config.toml
activation = "swiglu"
router_score = "sigmoid"
normalize_top_k = true
routed_scale = 2.5
lr_router = 0.00109
vocab_size = 10049
norm_eps = 1e-07
optimizer = "soap_variant"
lr = 0.00747
batch_tokens = 131072
seq_len = 512
train_tokens = 621400000
Below are experts of layer 4 (counted from 0) of a mixture-of-experts language model. Rows are named router (the router's row for the expert), down (a neuron's output weights, with its number) and show model dimensions 0-127. Each number is 500 + 40 x the weight over its row's rms, rounded and kept within 0 to 999. Numbers have three digits each.
After each expert's rows: "comes before" lists some tokens at least twice as common just after its tokens as in all text. This comes from a sample of Wikipedia text that the model never trained on. Tokens count by the router's weight.

# expert 78
router:451515587436539531481489559544498511543588500476506498500423426446535458545506427555508461563587505446483532459524424515534450517519539462498540524488529528497480523465498564537500536547545488518443520570485447471491502445495461496486503523485488449498542501491543595457531496499403514537469529509514524582481473560484499523518466483424506434508585558512518539487496486504483456456547
down0:539507533575466557531511417552524563553437521465498528443513484553445472454495549477522514476482478486537497512493544606505576403509542521463506521477442500494454451583490495554539447599493540455528456505447488437463515451460477529458461420486454491516440534518479419468509458472490502529449527540469509464529524538505543473525542426501528543521511456481515521528505453478538526543503
comes before: " the", " ", " a", " his", " January", " their"

# expert 229
router:496544508412479496503485552555498545470547556554551541531529481550487451490534440508475491538559482532532493501532455527547558571470560475518520521452509552524534504397510546538508541572484555508478460515440433424503450532487495526457533486466511462546491480504504555461509488480515509557552468472474490504489526398560405540472461557437474493457498544535532452547542453524539464442518
down0:463470503554488519472538560454562524536548531578534482459564516532472467472506464535491531507506436477517497440519522486487462473501449532480528494608525525458488524471532467541494551471539458591447487555520485533513469480476505492542546535471478435545515509545489421474571491529476505486439460499515554509429519527450529516442449472417429510553409539583505431495491530472517444452547
comes before: ",", " of", " and", ".", " in", ".\n\n"

# expert 76
router:501564566452419538466502469597514550519522512555558466481454452487540439507548483598508507523534458542560492469499451529533453539521511456505547540531482531531543519444508484480477478563546467453419531502485545522542479479532490493489493502498494484571545533460496596486489535532393484528443509495495484561495503444551473536502471516493540484391541572459521446511492513547548492462502
down0:490534506526522485512441461518469548539562545475481465532473480576503494464447519480453433515543550453492403527517554557498539473542513414534492522476559533571521474543496467412496442566466500433508502557558492560443456500445450493513479435502461483492460520503546482552512485481574519544517509526467487404503504535513513435490516537620441460450455474529516524501500481490460535509504
comes before: " the", " ", " a", " his", " its", " an"

# expert 109
router:512490529495515522496434429492547469481506478487501534512483498477508516456586455574512462607542460482499508465501477545535562518496499585482559592487566486501477552419523438444464522481532490497431438468476559485586425492417458498496533485473513435524484566492538477458513536521442477587522485450495491497513545472556505466499554518474487451546554548516522466544524542538497536459499
down0:435496491453537536544442468503535485495508472516436514562469528508418543598525540488517458555503509442567476480543508634480419527555515489444518455543545518490605425488467534536517428505482483452484482436488402548455533488524514455513464490518573524495468490515532503535513484526560511495546495507451505516471531483497452492444446464537493548498493513445509485444535451507531474463508
comes before: "==", "===", "The", "In", "=", "-"

# expert 101
router:498540534455498482510459458522483544532548499489505451576470473485476491438566478511500503524521504476593533499581474579544455586516503534515493598562572455440535540470479538452473481573527529525433495513429501531515517439419448540511517465435514434516502465537555503488506572449513530517487519451509495567516481485552496547466467492451562482486522554519555527470495501546560508461548
down0:499550453523494415495522525502570490517473454488554485494551489506496503496449436514525493523515585560510420554539539526478528497442518549518550507475495506468411464492481523506498572497531458558440506483471483529558518448499544503491510504445512483494525503502452561503590483552468560440465464473504493525545506557443467545478621530472447433530456496442456454519539517486508400431491
comes before: "-", "|", " ", " -", "born", "==="

# expert 20
router:450516520481493508558479488542430551501494492534483445529462494479556480466494508554459490539603533496511542541529510529488507485506442541488549561502561492519498444437523570609488503526487457514518519474492535545507486448453521598507437497548528444534531495549478527408470528468527431516506470391530469516457515459510493542545524574526515438475491517476442503561461509550521486414548
down0:454514510564524492478583381536557436482525506476456560428468585615513531513469498479489481460530541521464466547503475551468548552500498426491523584496562563501489432486520531483511459521488501506531525491553491591558525439545491462479459522519547503448516520487499418534505553507520542461492567431485464493546479498480497470487437446499468492490472490472487458485501497479500426491458
comes before: "|", " |\n", "f", "ire", "it", "ound"

# expert 115
router:393503546411487525508466522542479471500585524551491514521521476518483513476480505471479443505568481530526453514497496552535492581461550526542523494515528462414523446485456570443555505509474521479438506531535551495535485537408474518442504460494421539471586525526466513457488535528419524463540512467553506553523482500580507488509543500496583476478516516483510428491458483507531529415565
down0:429521509474456463490504462458540463490541435536500581537531472466560472537528443573443498491531479460541439466475472519412504548508546537563459509566496513532539533461500468479506532513508564561472538549544497415495456458527527481476530499461519480482530425462513532542560477480509523493544445450484505463461481489448442465474563581485463493445510520450481580510561467406498524561488
comes before: " |", "-", " (", ")", " is", " and"

# expert 182
router:442481590441501538502460494593528517462500503520500542532541506506526512474552435484448443524537516495535464481524449541538548521532546492525574543504545477475518491453480541503506517484530546471451507481479494435498493494405468535494562483499475455524596573544510481414515571496474517526569558472458457511528510471578457514460583515484532470482494569481524420473480501556482549472584
down0:443468428508444464538445601496499526449506464538487410532485492541496420540484503628558496557441485538461487551535490510474504442499501499465530495509494505493504567415535579520453485567448411491477522486523560561540479474577451503564530483544500499512513516569448525511537485514486528429514464491495532513465471543539495485490499509468535464470479544567475512476469526515462452547503
comes before: "==", " The", "===", "The", "In", " He"

# expert 58
router:536511491469484501473498470565503490509567496472574496580438496470481479421544491482481537500561527502584508497549479521519442547456469505525513578518554496465573505434484539510445481576535519520493488502425520559462489434433494533511532490404505500512530528520523525493512546461506586518483517492503457581521517493545475560489523494421542421470517531468543541493516500543590479444581
down0:492507513481538563468510534494484469522523548448440521504482509471477452457535500473458505476478517556583551464536448419484522468568414502494572601461487497522516489430473503447438508531542479586450517498467505457505469576565544511484502491435478571453510506526515480491552457487461527532471527515465540493530469502568478470511518526545367450500443559474530544450536546507466507478484
comes before: "-", "|", "=", "==", "===", " /"

# expert 227
router:451487516456536450531465450541495487489564527484515566509564442512528518426568492415455520535554497477529530549489495510512498437509433546491514452503502560478548536472457491497529435586494518501501466518508480486496464472489456526506436537464436447546577530494567590469485535521490567510444543513515533550486485458482497522488496546469502467529603520502546498524546515589503402428495
down0:507540440496485514481559513482518515478457469495549461511527570515564459476513444466473447519548494433409528564478562474484553482545464506502466421497538394514481545509536483525484532475443550536479507527484540504482507508534564451452503422505501454503481475446518552547542478451515468514511496478489437537502537471549617484524545463538562449481425461481471506471482537538604526446507
comes before: " ", " |", " |\n", "0", "an", "|"

# expert 42
router:477490536440471457523475550562533566488492440493578427466440515528513543482480458485461513577541458487599540526527458486463495496535534474510532520561514492484496473488476561493552495538459500471510519547529507509550450508429451534513479541440478507459549503559563551496515477495415446568514582504475551513492473497463496541494512535539502496444564517406483430457564495488516472397501
down0:458566529504503429470454509438467483508436553477470508514551437487519532514501467476472532521509563489478513423515518539472550500489527487513485481447447428497584545518537495503571496575490509555532478557447409521506493543459548468551515437480515517547463512547485496453454567473513519477463580450496392534488448512409470562485491574539522476538504542534497507530509529490504499482410
comes before: " by", " to", " the", " in", " with", "ed"

# expert 196
router:482470511424430517503461508457530488476536443507465558516481511534465507504561483493535493568512424486527455492532518547575511553483552507537608479471503560415524541420511562553478454571496551497505463494481472505550408512480538543467488479441511456535576451462508543528518550477485527485489468438511462538505497424571508592489496477472579536526455495503545486538537524537474503477509
down0:532574519493523480474516494551501564507521589482514431555527472465438458454483515516527541529547473527495468533551477500508521463469453435476526420495495498479479479528557512440424468488554500529471544534563493421485454529495491427573488507541432450534457420488524563480554525475452526471499556528470521544509441523623423557511515479432500549552524499497491483460516492489490526554517
comes before: ",", "\n", " (", " and", "us", "a"

# expert 113
router:467565536435474517502418437464497503565532448473465562549495548533499419496500498490494500531549514512495481468512472464549475541505552614490534471564528542402507553488535540584529521536466528484447427482493549472504494526458492549435501549418478495476573494498476480479486535444482485543480541444452450536507574472485471541516535532515529461507556556499488444491533541550531452456520
down1:537462494518545541483552440520489522512481548475549474536604419496490465552506513515459509587538575527530503491486466556500522410524517565552449478496473473457531472465587480559549455422464492436496477493576520574546465457515497439502474547424461555535532510505489484454502483519447577515424456464511409534499540437517473520488525511491509488494516504554499480472540495476491526460494
comes before: ",", "\n", " (", "ian", "a", "'s"

# expert 35
router:484501488402515463490419461523484405515521508523532467539483463520516494476549463513520480516514521518492509514545541511512552490557526539523565541512604468469533489445568513511539441534474457445389516526457522535550540515429478526489483489471519489530523451520483568433483492453454483522474575502550509526439499471544512612463564485536507519545511526443491451546506538533476439426540
down0:543555486577477517528455513489481483497522475562528497455523450575510452488522485514519487509528558522563487487517495516507481532500475468563525506506521500500552474581513535517558500483452521469505407479520492502552491522427415421475452501482573468514511516567466392484564571485544480445440429556496520552472527503475459481512451458474555559569498513500486466517500444501407440502426
comes before: " a", " the", " in", " an", " to", " was"

# expert 212
router:456552526471481518543401495551453535481489465527532468568503509487470470488541440508484454581513540578473477567468523521555539514538473493481481513546541466505502476470520504501450547548489540565450494553512480444564492520508455478510499468436464461582569479505619526498560475535449469538517498490468490565504452483530531471500499526496454454460508566383483495504520499519539499428580
down0:448471543491476472521595582504411458537563453420512531485513538455516541498460491465492529477457464469477467513530552496545496467516477429506450493434523492480453539493487481520518516559514548490436477525494515485525544538494532412470518488420489516534468500541489577552413558510534455471518547484434484458469494490528513523534589488524562555490546513501414537544489458586551467484494
comes before: " ", "le", " he", "ed", "les", " He"

# expert 97
router:518482545476501482477475513567516501524532490517504527526431413462576494491520476532485510503559475474532456487548462556480466550551514498476556521529494476526484506465495492494514551576520505477409475604462489511521494423483474509484488521514477500518533517458479594453518541500434516510444456478517489619544509515587450555480509513471543525441631537453443497519474530537523414479488
down0:479548452526474471541454499471505388531526477472557544513464481524515452526435523463542584550525537468493534511480472518535518550440526474460507525509489486420487531405544518478542529472542467549501466551458491537632426494468451556491467435468457544532466469518447508425458475553576523515505551539520538439529551519572473489485510490506509469491541492544461480524520495547470463480475
comes before: " the", " ", " a", " his", " their", " its"

# expert 67
router:449502489435420452490466486504488549502518459461461512549531516479519389538513439536444518570528511519537520548510480535483478547478541544523607510581555503497496496414524563494541472575491454488500468472422497467579440544452495541490514510478505477601526540501483525511531468517491483490457502506438538501488548440481515490478566460492597474533481507466474463455504439522552481481549
down1:480533468445490490516490506464524452510505467537457525506544543478464552511437509436528477474546494526480444505500621510530499504454546426485537411510543476486519550506502531479486466442565509531477593541538495611547459482471453518499418488530535527462522498544478465497548455512520435523515462507525515458475549551540489508547495470467477530410475488508437459594469529448458560433492
comes before: " |", ".", " |\n", ",", "°", "%"

# expert 60
router:394543521458421455506469473542508480447556468505527535625551487537474503531607501483508493575536429527492565436521491519480511537455562560447535538472562517451463557497482511484543453515475513492505489543446482488534474439491488492516495514520459518507592464501500510467528470445489498482499534462459484502539566478515477580501523471486513462481505530429555465564505508550526412487532
down0:527524529481465488505495469475568505548504442452441471479534569373509495540498484481507409502610456495430511487477477481508514453446496433454509573463425473411487531503495598593455452511525456466467497563519509522482474577508492495468519483507485503560450518467477466563472537474520540510578519510491499506509494492535527537538493492512516505571499521481444520587477536500511528456474
comes before: ",", "\n", " (", "o", "i", "a"

# expert 200
router:474535583499462408477458522506481482471498482483492531527510459490488479529542464527465490575570502474538464547561526568564534484468501517515550516535608513435548523457483556443523456536471522516509480533468498488618475496522484538476462538439513497520540462441488534455528509470487523574459535531498529530471469496569516527491461517503543464414570550455461414525493530521478487422564
down0:445514510478568550573490482494526508479525538470459549453465500406559451469512445470479537479509481564490457489481455468512505530525503469466545501516424484449482591417478520452460518490505439502404560471488481490520475520485542488539558499507490457511631487556513532488564520540467561504494488490514493505457511580476537469433531456522500470508527525582484505517504580482500528408553
comes before: " ", " |", " —", "0", " −", " +"

# expert 199
router:453495495466453532519411539510465561455555481509566479502527458519482471495555479534447485549554432493539511479532485507523496509473524524533538483545482556457540551432555566463521488475527543550467459465480519453508414446427543518458466468458529454536502463431543576551541565512483477466530509462454534481552540465556492542412547514487580511556463500423549516529502515523500551488540
down0:578529442467432471546568426478500430493500515500550477524466489468439486579520479486543412414508505467491585499476490509471517497549533483530521531504473475521480512454558479450475513505580508514485570498481538510512489548423551458430531545503483493562498522508444561488449491550530458497581471459435571508554493481482468456442508551493531483528463545483476501587474482471449556509527
comes before: "\n", ",", " of", ".", " (", " and"

# expert 82
router:453499505434448474443486519499471517505526448496461505532513498504530424484511464531442501617536507555530521525504468556486495552470478503509576488579585534504481494418519578501503468577490423516500474514414492512563456535441494528508528506492520465587524548551500522524533469449509486538451491507428555492493545431484501500407559505496582470519507545465465465515509428526527484472511
down1:463474514504502570509512532503498453537517479549550576548554521548532471498538528506500402462469451442507477455488519524475575537566506536491479539430496544532508569563466429443477432521454473478506533482468470568459520462442417561513500482499528547434504487501437491495505448556475488593467508450548554528440448434569453558483512555546524454494490515490459508536483473500504531496511
comes before: ".", " |", ",", "%", "th", "–"

# expert 28
router:517521524395488469449476451520473409533584488476518526608439500459519493486576492490499524510525524521579515485577502561543486489476495530527467545469532517488475498442512549515427518544494450488477480494380488514470485451451515528529529483414521505470598503487565493503513482482503553523501488540490491580538539500546517562455504498464507469493475557446534532476529508550563460441544
down0:493526536595521484451513553574445587585573497532492508501506499501516488465545528503507453532481465434498477511504492491468445528504498482569532594507536488466480507509516593533534545395464501525506513503460397424497443479503529502518523453497468518525569473534529529443478541488473461465525530473463428493496488475458469503520445536523479476526500525495410546439502455470485428582501
comes before: "-", "=", "|", " •", " Born", " Country"